python train.py --d_shared_expert=128 --balance_loss=0.00191 --balance_bias=true --head_dim=32 --vocab_size=32000 --parallel_block=false --beta1=0.95 --warmup_steps=50 --batch_tokens=[131072, 262144] --doc_mask=true --train_tokens=791400000
Below are experts of layer 2 (counted from 0) of a mixture-of-experts language model. Rows are named router (the router's row for the expert), gate (a neuron's input weights, with its number), up (a neuron's input weights, with its number), down (a neuron's output weights, with its number) and show model dimensions 0-255. Each number is 500 + 40 x the weight over its row's rms, rounded and kept within 0 to 999. Numbers have three digits each.
After each expert's rows: a language model's description of what the expert responds to. This comes from a sample of Wikipedia text that the model never trained on.

# expert 41
router:483531487489565485568552531501477444479470586489386553480535504508539462546494502520459496510486518474420516529450510537524505442584490546505519465500441625465464487451496514496559413529588459493546527542508431481489416533506536470485474549439551520499485468566558500497477469477549559528503541452500491496527429553495487460409488444524519502521465431498421479505559564567504505413480497533456432465456504473555476513465512527443468507486497490490424473475496484501536474488429497478465534501491524469504472541499400501477484457487551529506516502506492471463451475494473534450500473471472522577535502533521397471385500424446506506497493414489449500505539515570515511478520514503468490463482546466431514521544507483503512470522490562448491537418523493465525465487429437
gate0:480520563448487502529521502528498572517503513503453486473541508508487534478410485484473432483485530459572480530493514461508495519419494479551479520459483535440499480493551471536438435495464420485532509449581503434466425487530454440527594517479399521535456497576555516442437482486545553502558522534520531464448565475542458469476464478578477499522482476530476465533481562571454467464444541543515510470570469506467594477517506465497511468513444503520528416456507533426481486557539457529493522505485552440441497513491569496477450570492454451526517487553489488420433485532526527424487516503535492518480524531445497548479502502490414538506504500492500521461563522491426468517389398520505527567466545474527512506519541490436568519438517570511479545450504470506494499508460542
up0:462534502520445481553551523469495478526465515466505505516446488502451517500497562506437550525514457489516438524444516554445447495523533531435461460539546479448541503447479505492461566432499443504470482454513505520512499488542529498490494533462487505431452495486462473541432494448499427484509455492479492503436406485500492475583490487537457534513438488464515514559420468451491530507496520486535511485524427455602542506444518505495474500564479537516506462497476467443533544512512518511494474512499453492401504457535523556490565456514419509614493474484504495488491463525489445548536486424494460431388505482547388507492569448457486513534493547512479476526487549501459404495460527412455449484548470546525469504505550475581512447488558442426592529487511494551468510426554444
down0:515487487534487413590431472460477527439532542525443483516481501492503395480471513495488554557475530536485582483527480490573563522459540523496552514469535410563519534448415496510465526502565474518501508527498510512462579467469478538457544600502481576522524545574448523491480486499463503503542499446541488556409497413545417518563506520513500529549480500504469494506526533490488503529466509489565452470492436583455436509438513526548457459458516556505490454502528471451486532520519527527559523471563456504473496531507488506432449456549495456449487454532507491569543512479492483457495512567498484530599418453538471491447496505516518476515526502558494496470464451457518421417457525465523452478513496573510530537535512520460446451499444489436569498565552519584521489528498494
What it handles: List and metadata words

# expert 9
router:559505492505600500538600535493508453427520514426499469390544518527473498495486553435474523513469521487519530512495417538490454457532463617452522493527503453510501469505507560481400489466578515468493485480456492454525488513537368490489445487548619515517484463587592475533456574553578530486499462514530457585533495498495449471478501425547506506516456540496465478541523513470478545424486518496486482470506540491510520479526509422426466503464521486489533528476505496511504493453556515523497502484507476455479444524493481598503536400490488557519511466476515478476511479513431547430495493483536530492576508498526476520509498399492483518445499503504511502485568512513581507473514470502522504504476454492482499555482550481566505510552411522496538579491503559542527465532514447
gate0:536536556517495483525507538556526370490574518498489481451490481458487479495485559456487509482483576514445483536537476521454521483459483578539491535431496470456620468519588424553547461544550511523502538552492494485513441488569520525497556510453514586552553459495424458551521497470474560416508530509531514451474437492428505518522489468562506455471525469472532441523522484493518440453441479491454471593558509467521558521487519500563556480523490499442465463517509440506547483505570512476527493465452479561518481513474542536489440456512579397543466451489492546482508493451489511516459507502465438461501457439552545503524516458488467557440502490465524477501561522559505560477481485522561540532452482442526486556482508562529475496545489494499476506484371456470464506514512557
up0:489472479563567477461493507449449510531503449546516533536555453477516513493482504426530502513481460539412488514441516481463549500407571489502477459473544460546528525519396411516444523445455459542507534519529490511494452510493482488498520503559454508496517420546475448433388514488450528552479485441467599519540527559549447536525513459573459529570497543551497473456432524462480484437470505533473477500574499455457529577487556486583468573480532539472482532451420479456483493497456461520399531480471490486477438537554505496475472498522582429536555464541509524552524581507467472498505614537540480483473480518476496509491545522502483495455486538532518514467542588496529524514458498500491462493469575514512508457440531536503460424438517475531468498506467534476479516520488479
down0:456599492450513459492505491473513447514579545435556426476479521536462455510477532583510458416415486473528472491534441507485495485470429529472486530455521478479490458501538457496502394483567473487440434500505497520558524508540511533476474447502537471525531435441585480542560462465511519432501513533448474457528519556361501459528485539519520504507460425434520471488512491478556451477513460525513543498466540497511521489509526475534550480433438486504569502538467548544445412541579522474521522486514479592472561434489473436512517518450500522525405507516455528459510518484539522449511548519544406504502520506505567518506489521536612549510435505493495505435517521444478511511498464487528525531573472516458546458563531497456505525503493515520521494463488476540527541519592506
What it handles: Commas

# expert 29
router:549514496479538536580512451507468484498498504450528532513512565477521496520450465537518476556461486450518586496431480462529462512525452525453516466565476540479469471531457496419492479520485455509530519502455436468547462483566413460539481580517517576477530514497521478448493567573503533530541523470494470566512483511446504456525452417543535540511474544514509465515493498542439513405459553518473469425468510545502436521451518491471541564490458444429537580502488451429488460468502553488472506456564438460473445503484504520550465491531555466501520494496477488578541417439482519454506489543480517557530492558497506570515462462498499525491554521485484512505541535515533533432460475524587382423522447486492490544491513524496479461493470550538449519416494475486504346532487499
gate0:534513453497526539476521400538456534504514494516492475507530521543542547584462583539555556428502519529500524548503477477489498520556491471482500522465475491504512503439536515575509477534539439480586486439480506462481465509505435598479548524528527550536537489517465499481468529458491462391494521497465522519542390513467463492461521495506508397499444487461481555475572492491459535406482499443503490513528551520521504510572518445531466499551460528572505430544473559510468470512463507485530545488483513496495533472539461496492488491502454447497512477498426506559531516443457529530466532528474473570408559474485494513534496531502452468496514432514516545531500508500534523432448546481574516644534526552491599455517467438433508492534508483527441461506402516434436455500459520
up0:484494477475477516474473507440519539490483486491539490475562491450524523520571424401488491510508519486495483667509445467550514387515526437464511563508579558512462450547454495545548500540516407476548511438500410498523516535515549532523491458547558447484522537467455514552517509503455463538602457473453553542538491525481488489421554470577449466494592441465519493502582435485485473518470512498476513545558497516495564522512495445477526511481548492507475530461618448531512559535528508560487529463443519521503575533474542486524525468453494482475481472504481452565441455526492478460561477543480572479471526534474487522472455459490499508421450534544512502448482457518468495515490479536523493511476465505494513477511567496523496479545507458562520520416438525548472460529478534
down0:571552519494527464485447472412493477521586469459534425480446518469481569523515516562534499515489498410471475532459465579512519511467496522499490522505508524546584485593524544451512508491533452458456426521469492445544506484514501502482498479484456484489528499459469480514461458501470534465498530465507493528495522432471481433536513515443531547479520459477485491518469446546492516455495585471523512547463502438525430472584458481563468543538462492506475507550526571555541476437490373549481511454497464535494463434514610506546465498524511507486517471555476502467447477564490457614485461479361511526476460472501473511460522443561412519448520480518516425449468505520580500486530548458551484547508513511553492524528541494447501448485522433476425447482495483442483479488541504
What it handles: First names and places

# expert 43
router:534515525500520561522496507598493501457487490497483512466520500514528496663498484455451518531531519534479521536509479490501513447512461566494488445471455464525465499456497519482468505440569506521504485426497537507520358518536486486461422548451545524524503472498512479507451507554499535508469520488432548555529472476478515473539480457502564489533420531566514465513513581466413504473482496543434486493471506528557513512501473510467537462438437523484472511449447484465534493503544525468469496428526476494456490536532427499530410484480482604511489494533432475464538474491418513431529517506449537509550500591504457485461515419480475519531425452411501466437570598560526544523532560489499526516509527470422506535508501533475524544545514532492480548482548561501550504526412455
gate0:533460520565540519521549538491544489510423526526525543455523464451570456460535508511411501524530519521505455460467473504455522523493491470544453449481465499544488511491527386492493555492551455556531587484486597526491540485440498495484429516576480519455495484464531553530481523526499441579468492520473495488500574509535497468407463450560400526559432511498501498480534553497439494470494485574439522460473570484528536455472554497449517535545430504492501498496503503446542515549473478539480473533545545494523442575448448540537456542514474547488431472454506467481515554447499461507500565519490458468485539522524511496460417624512512500541471533498501521506563523422540419544484504444467499565562516547489443452496510473531531506562558530488493499472490508417484583471498474
up0:479475498494472466497513448535498562522469467469479474492492490497551541525484506520479395462585522501475483452567505500510452525496535463482514562537509508478484583536539502493471530520423464543532523526498503545510464539488494481486495409491608427583456472442567527510503508544477509509541509566482529412569489468478465522542532484480475474540464468477478536535464528554505522453513534460511495544480482435557424615505530483561578562438445474503518504423528496531513439495502494517515517440529485517499457453543441542403484492564509490500469504492478542446523535524440494598427493440539524520503495436513514454495506457588544510505473516521520430554522465440503498531514445456581501485421549483405497521504490514553547529477493491584460539500507448503460480515485608
down0:468518505514528589527418519509502507501467458520521479423548437504439445486482546538502498462460580438525501457488524444561425477447441535457422445534458562502492499476489518464526473450509507491426536502479520542398453466505492440457456561464494508416487511556522466500481454549556451461492515473501448500520440592507492497514489459472441490448480488516539469514517492508478469535428506503462499428502584465458566519453509487503533441416518511573473500455507434442533497470473511533576456464500511452484573514445468500438435439447526538523465566466508457499467491468523443495481529518513462503526482511497479471503482502501415474492506560460515514510435513583493504522531500490458449497559482535466447499549486532447447488403550512525559603451531476565453483562524507
What it handles: Common abstract nouns

# expert 18
router:536553569495538552487510538551505469487441555498365489521503532509478403476505503557541505494401525526463496489441458557557445507552467511511507352549539503493475448498490495457502496467514450564482484514488529546497518558505509504441488527467522480549508451478579503484505491515541558461433478470475503483511534481496486455521415462568562534454521479495454487556563495494489511460475514623446507432482555470511501508443504477540478471512461475482425531474499481466535473469481490469523519528546488467493537592499465528474437381501514563549530462574515482515519525458497562480531453531465540484498476503525455508492546431453503555491459444525427496534578527502494495546475465530501457508498570534510514532525483462477473596511455469522508523463554534553559413523524476
gate1:503494459476455452479458469472513526588515461475568550519440464528460484613481548464473521471456457517489491481481516497540486557509448494494559494474475530551417495512502491483511487570447496482497504563536481529487494556458479506476495518488488512503467503419544561462556405464497460523508491506493521501538501487465479423505492527483556433494568450530497476494501531518499513461483496496497422473534576477432450434487503502452494531580491507484576527500579521553545509499561454544410526519480503519482426550448471494514458510547500582560539481547478495543534543553510488531420390519455550534479469521486505490508507443556574516503544489516523451581502496530564569527515516506431445518521464539447616526406548485510485505576522472487498443485416496539548489467467573
up1:445496485429478526472508432499530478456451486540487502431511473451506489490574409509536555483487486471558504486478446592504493488491498618544493517550492531490535548548526552548486553495400512525561600562483469545435463472541535540523490463466575502497547498472532519547486600500468523453496509494495524537459473474515482426513499562548395496493470525577484497543454456515483465488470524510566528494436495510526564545465468491485491504611556454461475540512558519518495456514491472463514471466456509460466482485489546533473513458513487492425490472433539563518518556474490472487568539487518517477464513505578529497540485481447476532520400485538460504445476502542435518496453493530620553500531548491489456448535474476490533494563469550475545460522538503500403489573510518
down1:578507503481532515455495506560483459508494443419436424534499493455486497488540540509510552465416444497494521500469485540505492510438454488514538489478538570442550507555499456393524453489482495568492505503507478519575487533538543511519577539497485467465547473459503442505552490446495483614496481517512531521505506471491498488510544580479519502516526513455518518532522428508481564506450528497510448487518510469488522500472482440467424565454486514469561448515481495463578489467514493533595420470453453418468576450542513498540443513529519565543478557489553551499549579474483527528496444606505501496525475420475526512447546465515595511460398495529497473441455493438483513519465557465525545497549494522492511495411537507500514488487469507452447528461534520526510502560407579
What it handles: Units and symbols

# expert 63
router:566500523501592515518486449540492477476489508539507492515514538486527490639450495550485510478509523561516496503519498400515496493620434552484515519530471462579466492466520512468455535516589527507558478435488495453577466481527445502551456551513516515546508457494513493500497518544512523518452535517487580614530494499504436476517466494523502490553414514528491459537522611492435562526491495511482440463481498470559472507478525500466507532463468455508475520491455521503553478486556515500456499473523490507525512556529419516508554451529470602489524411580484421532515448559474474464467454513478560519487519544493429472518456516499505547494477545431418461481535601495553549457462527575516464480443472536407516552520482484533489500459489504443473473514524542522551512531481456
gate0:512493509475500498495543503465539492505486501521424631566498483447506543545469536502540477477551473516448494512525507477508494526506509536502414537485458490448486517520419494505504479460473545523474508475517440551522502431518529536571529549501541549524429524487476448588528507595505487514459555550519542556461475482506391465479440475468496492510527522537516527476535484509507478452487511502471503530499474531506518473465498487427472489537485516525521545470364438541524484542479426497533485564557468536567549547492532478548482560602548523503403465535483554494476446418447475412524470459519398504454488475506516449526513501508460502553530489496492483517536576492478445472454543535496534460524462513461439606466499534423437500484518564496557458476474420471500503433483467
up0:495461476449594535502446502498477478515513540499463527493526452510462507560512508481545512543554466436505556524524479502478516508490522494507473502450417536533558461543475423427412501506579534514493461493466528450502531519471472475605469505439537519481504573485540473472537493517472482479451451502491502569507584494469475540478474518484452489500550476441610601516475518492521460465528484500518501456511490448548415461561460482414551564523492465532526521471485489512510478589470563488507589515511500461545554512457519511497510488476511463517471412532530532498540496479459544527492475522483539551557491573501565489499555537539489495572512526516531571501454454460553475536415507562471579460478470519502629537384487520482509574516495508465540531506490520537461535520439453
down0:578474566573486492498428480497468497472470479449507498525504534525556458543498509485461507520491534535529482451578515542482434484494417483509537476493540457531610459482425466491558475460572526475494523456555440464538565484499498559470527475516526473502504487583534538550444482432477585532520462398456538490536546461524455435511500460449475483484516446459479495475533486490554539529483452534491449579429514474484515530383498533525560497541452507496522511483506505498458499499618528461436442424529513535539461515539493462523515487535501494485498545474510465553528556574527522482522462492474448575472469468478551550491537502450493493512480512505542459499452490473491426512523537503470497594474483543466510508453467451494523509478466589518531521539514483597603553430453520
What it handles: Common concrete nouns

# expert 30
router:483506482472556487530500525522485405516454522423482558532553550517478457486480492433474499518440621522402486541491509492565496519588441545483543544529452514514476479489463537495462520545510450518490463440489503516508505532556488453505480548444476515503550470562548478521547545471531530529485504478457519521588408434480546454530477375496492570515480518506484547527521493510471565484384477522474469441468549486518495478555530483503508456462490416451463528498480476475529473519519506502448515512537478494469500469550486489486471461511588474531572418536502467540421521520401588466487439515524572471546416504478464458492498527516555517450492399489500495462524518518476554474497497583532466509503535546485463495562556503466516461503514518520445523469583513530570524510520490
gate0:458519489466507425524557498533513493473503602523534491505541515511431459509517494492529515577490527434497497588443531416495513478439496475442514560510460478473514539577576530529518484507447506558558488598468519470450522548524518391490458486464489531520460494559436456437419492515487464544525566465500459488538508500510482552515542468487518485535478499490461512497542495434445515465495483501476463482526453496523520463452420493486517515406537536441490465508488499465460450471513468514498539497538567463473575484579528508570523493447470459566521537542526512563495479436503433491474599544502539482489531422529425443499491554472498499458523433483459473539563494484449572509488533509486533499509578493542537445515556566557381525487481494490451502472510536558537529552538476
up0:507458537539507511501458492415537500524505521548521432530514539431515527495538424432509523475462490477462572499475532465476562467521539537496485535533419519551530446482565460540489506503467514505473551480490496494508478496503490406461483459475533572543427493501528452558433445494476485469460456440613539448525468531482503560444461619516435472480512453456546553480463523427546509461530532484560541517528495466517459470446482464489567392478496527425496472476473521515492522564475537481504502543490499490575519501533544487463531507496457483497450527518521482416475541562481549547542509503469547490393514541475510514455531465573500480434540564583514499488431489498476449480530557525523577492499529505502516516536468528504401485561560478481475503483492547568481562502432449
down0:525470490470479475482478453523496527461548464533520457523509483440505558469459489507501537468408474473449477460553545535476509478463498458490432403566476511525540488532461518511542532463464550468468527531510510412537493512511496467525522517591500496497468532455486514504419525496462460463443532553540530567483502529571425506534516524560438453426450494514548547435484523412537523496484461405529448520525443510447496528410514486474544466524487469455535511576473503522516566507562490429515552533453458583486457485478491496453561507506442513470510558492474465484526521465485489510517497526534439550425422546472444463489507518459454491500508548476470455553459474510441417546480550506537470484505522462467523531399485529510517556528400461524464506506492498547403574444481429
What it handles: List dashes, markup

# expert 57
router:560554604463531538534524523521516478510479520509429487493552532514508386477528537523504598563452515532476553514448451524577485475471485551503530421534438518499464505532550509499529428506514468547481490482474499563508528511505507439413438493523523535537510488557510505478560496602527495483496485498427513506512509517413446450530483500546521526493497484494517487518504502489452504503498513585443496489469502486586475521476501460492507531480510497486475597457502472505546479493494482507525472518564533499495565532521409531471475451511528550511490475577474493477488535482501488480527525574508491546489479602504484476460556377491534529469519431568406498443578537525486526489480501582503435473409513546500501512570505561466517457581517527509494603484502550529544420557489477
gate1:456464577578534467583497465511505558573495462546516446489509488511488494462435536514513522465519481508485530523496448480557511514564513407472542474537503513516501521563535496494469483509558531444511489552514596518495533486475464459485494472481547388482502565554529545521570468559532442441477497437501511511518488551432494490489474477474510477498487558432512504487470482461487449566563461502496459490502460453533438500417496473486534477463557459469506483523489480519502447505532454454459415507519502463507454529550480499483503485514462445473577531459478539443449510468402446552446542524497505491500436522504543528456531470526540638507524521473460485517547508463442463523481545518530468474428468519567423546468523486456539492588522521404506490465597463549546453554511560
up1:479455468372427545431477551538509508479497491494455477449511563461537483494566537416539439502492490505514489491468589535508494470469551491557467468442496467474485528521474432454481509484523500503541506502539460464506488469492476518507484529485507519485509459498538501392509504529520586506487465481562512538529484469506406491482501488554534470477563459490453520471512477525510496446493470584492457491469534500449525533475515483478457411467503574460547487561469512504525527502523537524651505526554523425418603459548458448487529546461519449528482526512535508380547505528556579510519480507478527531455557521504540484504499517554522463476491510520499451450422522553499441508497491546466518423519549502539562382464521533504481509475446511448526532479502474469445474413488520
down1:508513495481534481481593476439440473503546552428490521605496462470436588500490491528424520546431499507590503491482565544524620492502540459440518537487559521382531474454497509572428483529570509461493547531521413473451510502498436489558447569542471539470526411550495520535499577461494463470507517567474495590484532477487424480470548533469480435572460526587529488472458488454449511497539487480502505475495532494497490481483494498489509462481378495480460482453500485487495475428532486511454506537519540477574458516522493525480507511505485476422544516446519441504542515503540478538478482473485580540567540430447454515476462482480501506509507532519479526550487454535447521501522491527493500478511506534493536472522450508442535528465530499555561505414498524525499497581473497
What it handles: Units and coordinates

# expert 58
router:493520552473596504558563531478494440478508530508487492451473518449589498496488448478499558515505546477478524478463488518554455503504481620503535479553458555437475459499533490506508517528490450460543521525484470530490481587554480467499467555536501581522567453582540484461520564525512535486475481496489506506544500501421458476442503447590478503515464479503483444569528551519488514459488553503502505493460508556576485571530524536494465476463513484484527498472427532427534438388579542521492503491498542460504516576637511591502557471488491493504519507531511516534540488501500506471429432498480496535519477576525430494476485420543460528464484550421486506507510511510530410524426442506538464490459501568479522537485584480564501464513522494491475541524481509528503488499404442
gate1:437513472525470498481472495495529519524528462492456578593487552516451509498528511485449503478462483529523541508493527495558522526531538457521421473556496373462440448553527472528400526517508542515500537536497402552532566459531479446470481548498526546480494547518542482501496573528518514489428514468458445473509554366465489462491501565514475468511469499523556512506499528441442510504540451483539479479437477410533527461490564542473521459518476463505504509434557491519507503489497487546496462465505562565482527499452489598515491434472462548431409596414523532501448446484522437554494482547588494561466462435518465510472537466520454536529527497559499548509579451540491493572504550560525557500486470476514457535468465477477501527503447453504503498483499520550474477507544491
up1:520455568473466441496438488566485507550530510489450481554525510492463503528502428538489547452440513532521519533468491543440577526518491498478512533456471426546439509571485466560419499531518416519532524533528466460511456529564534462438479494531453492503446529485581447521461490530579521528512517523503470537542492510563427482506459602500491535459445497475570491472428477418426533485501410537532550494545480447542413551404555519478507446487503463484459509456537524581514490455507517534554445492503512553446459513517465498573535543445531501456447504412515451480460489457468525476511484482489524449429526452494445526530467459506407506536542438515533540504477487587492478571414501505556498496537533458522461491496492508459550502456502497509543462500456511513520537470477539
down1:523546446488482457547574550515498451509500550499481435407455513512508511542526480470485536481562413404498492467506545524509483488448485477501471547518551508498545535454468492495501571516444545476509496439523450518499409509473542540584561556451483478515505479495446512502485483496487485580502575505472474360447493484366568481513504430514506557490465449500496462477567508552464478493549553520444444506565502544502513491530560622422434518439474543515550514506533530445455477478516477543555550536469467480517501489512498504466508494498485399495502464503563518490582524485532478444508549525543502511553489553534477497488522539410560464516549478423555531516526516469505454480514511443495531457516513507516466445502502476487418483479492492573438512460500479489474532462495459
What it handles: Table cell separators

# expert 53
router:563500494490530552539530503550475462474448558502487547504488543521491503531445497514450524487528515512499536529487462528502462415535489554466533523529416530495448474512535506544478486549555440538493514545466493539556519538505554492519487541508505485493525480587509479415491478546553542464560535453498629488517491572489516461447464471538548520479482495621457522550535583544500510410474521508515488456428512476544485515381519565497481510470408485500453486482479578487515470502456528449527489503517529478499497542511388549518498462516480504488546522524441490503420481567462478451451517507445527535484470565529425468508435490554476533491387496488414468491572515546500537494460522590483493460469437465432550520480509515494462533557522471486519546466506542522536456492438471
gate0:435526525522539530440502432537565475531531518528502463515448537596526489457461536508471473408493540496462534459504506526541586486497424516461529473513514519543456527543487500457474501543481427495475468438483498526467437436535550473567446437536479525541526525533561531463446598545487527491522481535509514525511507464501462499574451484505492478515545501449471523432411538463436457479453468527435552541579564500593511544525401514381490541463552517461442433471519530489559462550460541477468466552456513483551502501562547523450476517497553523534555525524488498524503511536514506480538427515463494513496544516507447486538581535556499521523493497551407511518522545520475427437476478536493478565510465478470463560453498520527454477500467453514526471486505548542508417510510536
up0:443515499465438466538412511465491478498450468504513534559479533602501543514524507516455509521420480491533546489472498483490483475484476487561604545517515534597477504444495426508580542441432444471481533502447509502514527492506493516559419489457523633534521485516512447456433552447536496524498494516498522554501473491519465474513503458542501578512532549485552473489515462428503438583480541444476459484521501494490514492528470536461454565464472532445448472508534419496465484559564479474492463496537487506422524585524489522504472494431474496428552462532502535540493521544444434507492434483497516474541531478486531439537435481550483516486536487485391556527523527463445512473466472487526524421445459483468495528473549534582458510455513521478522494497560600528541470540435495
down0:496523495544516491494471517539462449414494446431528545502568569570406449495453466561462501556503522533509481474541496542463463530536480486540517531534523499456527523516528525484528487541501593508513516532480479534427502428504445367540488518430465519423480483569492508511496515550494474471510421481492543481517460426518538507527534494503511484527510459508473467527532511478481449398518481578485423512524484538478524522473519497488589499447570451511497374522497558515558587470466514440478499462447483489511433526446468492572451508548524515543487489531468493522505494478462455537501468540469481504542447461531528470455525432548575495542505528477536498488447508523504537482516525586555465486490444424499535433504497506440436557524487491509510474548526482519480528517482355
What it handles: Results and scoring terms

# expert 28
router:621488494484488483528548542529488483473486526508471470486559527521554420537519502457519461523484522585498563486480502537505495483548483561489524510516459497540449509515475539534493498522588465479517616425492445471578472496531521502551490617481486474523450460510531499430590493518535489530497555474429522534500421523509479430451463513567552462478447536515447449539497498508494561510504519521452477492425511464550495500487485473492464529452447509489502551533484487517524444453573530435429486507504498484498479576521495551564546371530511557482550478497503552477550431495486482483441432525526520558488475558530431494493550396602488566510472494480566517433474515525534455467468483491493522473468474539448485537556503516548478545508508544438529514464495530496530497553521442
gate0:501470501560521449547497491452526453550446495474485573522486448480555525528480557489589487522422468418536545499550460521492517478478481566494511471502504532554419477500540476477460516522579519471557574474459509530472524514472544434480505594444558569508442552498461545441501529521411456531485507455536499567494520501461599566521478552483550545517582522465531514498489505528473453461422541429600428468488478508506523499458532536511471510559507484509515529507422483473405437516559514494565456570475478538503544517456461539545533514466455492477518487512489584547503534523412542491471498459511522463510454518491430438411492478508561521542449504462501467485463505452481478462469459542515526591459555502458479503488482453490583532475544497535522521506502528527475522487515539
up0:499534473510513448549468429509483510484488569521445534481447448522445535444487502526481473583463491427466484604494503492485529500521457457498590507556534471504487520546400478502448507520484508538436486505481522492446479547407517537515491486518512553539492496484501517453539429433489428596544477496472540521497498468535471457554480496477524435467541498513547531402519529520485535568522535501484426497496564420524460537507550448533573481424462454555519463422475496537485581515464518491467494547479484523528498421470495545521491459517591562477549465533504506478515459472592530513480436488489505517473508521406460554515459531525445538495530545524560486522452556494464448484460538515522527463454543518536539470478543555475624517458476490512433517448506477529471486518565538
down0:528458500589539458494503478504487464451506563543497460463505480547530422554465515466510510470511431463466575439468515583508503545494531502543483502440549481517587505484445499446458499412532535479528502498523466491456453404530506590516522532483450495497489498487455588520492529506545498527492569500469466497421484487497446462531452511456493476481494489408484447550436445460493484453527411503498394498456533420464481490492416506520520473565479479441522558496554550504456499473543480533496503495568481559522457530446465454487499432477478462504498595506546484522509542523501456447450445497508508538532461479524543513526489422480460493457536477442436508534467474482468463546557478465418464460527400495478476442530463476527502401465524500463485549499494511534442555522559470
What it handles: Head nouns of topics

# expert 12
router:514476583500511533575555545531487456503498518526524514375471527453497462499477506504494547496405508499527506472476492523579445501548438502469526508508501506482466469482497489490446513514494496490475585417472476538510518488518500521526460542523529500504499430491523388500474562555519545482467509509452475486587518440481449481440486518497504600454439501542483462541517574481485521460480465524531497494486555477544502541387625474392486519444475488470462553480401581479509450418521504456497515495538556454470436533581488547591560452562495590560560496487481459585525514490459497428517486491498533486514483519520456464516494480458543531463523478519505502532547493478528468465467556461490501490501485548489488516527562488574429555489502516510447497487506515521501487485429486
gate2:517441578509563470509514537445451508554492510515522526486486529491470461524480498419515526410542471499474532553509483502491433508502462452512541471543501470576555497488501461469502559472500488523532467452465534568484561529482445489570484401554551510497512522530506499475503556483464535489515532478478492492453521548495485536553433484466491453541448515500534534470474483501503490552526531501502456394465531473458477580449492491494476478499568398530461595504503506523505484484487496523499551515413526516527526510546571519443477520558494392610507494472482530468504514527501471470534484482539466568466555516500522515455575526474448429507454473488423521479576479480494499415470398507426495403478458506509414448618455506551458514533506449499489491479590504470510521491535518
up2:496437444500502412499491541551491550486525495499424501491571517451512489465443484490506499515468552557506480408448482539467532520492593570482498398423530494504503436521442482549534474451451558470480551438502529493495429456507514519537504528515539575550474503477492533593523546488487492451527415465538534573494530464480491541484516550548503540551531467529507426553535465520507556500510495504480535575520505501493547441517487542474511456510452504484513431528502460520469514572488554502417464451513549562520517548486494490609424519468479479484401463512529556454531559521509479429466468529530478498486469525538466547507490503530495512573499476502488457464528430529460477485546552517553443541462509515476549443503549489436542538469477548513559462597466532519538523489410538
down2:607547492532488496533514463449534454456468541474518480488582537528551570445494503464539517559522523497487574484583521513434528513470492498530537465510518467485506530451539445499544485481466405494464539463532547529464416480521503463534481512519520472501504507476444436485521572607551477467590543542518495504546447536488556463434484555544496525436473512482526423393513505445437563532489577550515468491479517498480528472445459552542512519463561536491554507507481457473512497552542545534507503486529473372544488489480429492512481426540508478463489601479479431545535494485447519456449487498517526529539496542479492436490538451523492474494476468552458456512502534522506468584476521475502574430492474443456561589487488530469480546555501479480512500468496513474512487535474416
What it handles: Table cell separators

# expert 42
router:502529544473539505582569513554485459494495534497482521399496532446615496460482520487472548496494534477432558474481478519593464485502486601498562488523510519452479479487492487501507528548497447454542520515474477554503485532537495490468449565464503553489522385471542413457532522606522523473488484494480495518586510452425460505447507499570491527580478501482464513553548597539480493465488550502476490494472497515537521569523527556451455498489505435471485494479439463448515440387564551532503523505531561484479497601607518547545538470548497534523518493503499483506509482481501486436462497498455517517506431579521476539515510450522484524446460537483518510500509517499526424478420506523517438494469533515458512548512559502548464467499539520501455509520479561513509505468391439
gate1:460507460522502533463458543503531493486512568494600433438585491472503485511484528537493465503499480495553470548484546406497482486533491513548446462466579538510471513513513477463469505498452449501513492452561518533485504490595529532541416490563478506465542466440439404440534457547513453530573550522469461510580485554474528476496504468471487373425473531501519480505516480508467484488544468514478447459554501505542541517468460561529488507525418494522535474558507530475506550498555506503456490401521514485437534469479540458557504551506458478569463471491496538498537547453498543409564438515526524449477529496523451471548480534468504514480554474590495570539542492508409527484499466482409411434509505479491497468493490505434407501537472442504483477548525507508451495470443480
up1:475481508530504487459495495485484517481497474425428491521522492396592448502532460495494515464482532470481426456505501438489487575499448494570458464457520491539476506530527563489486506515473520477532603476459518546551519511526553518450536557467470526455503534515472575533437495472553561511450506464452485485454450463546497510540549527442447517578486497515512469492502513536536569518514574472477537484524521415521466513466511525515519474460565469489547587460487544526521564468459493469521483550471482444590513466547519508422466431541493507504519479616501435495502548503485573533484566536497525526525510505544522530486489512460468443481458572490460481557469479529536526492466470425591501527529479492519462516465586446527519496476473454552436574390514460484522497601561552
down1:549507530463540475511486429549416493478523562487541511514569464558489526470514518476550529552493479497514541490476473555468512514520545403460485475454491458455512566499531436469452463521585526476526514478508499421479443492484444495503463500501537559526529482411503531458490462516532423550478479478504501498433483539440476429392500448528468489466553505511434479553581470442436492550473512527484496523478473501499508530465492510446548478521437544493541515436496496474501566482507482459478579484443500443515546485447506473511485532470550517531487510466502509528467503485501523545565407552528509480497528528589438504471554453576470490560527461498590423482564541500513440485486490481525431419430508489460491535520454479469413536527527503482504514491459473616499503402464424
What it handles: Table row endings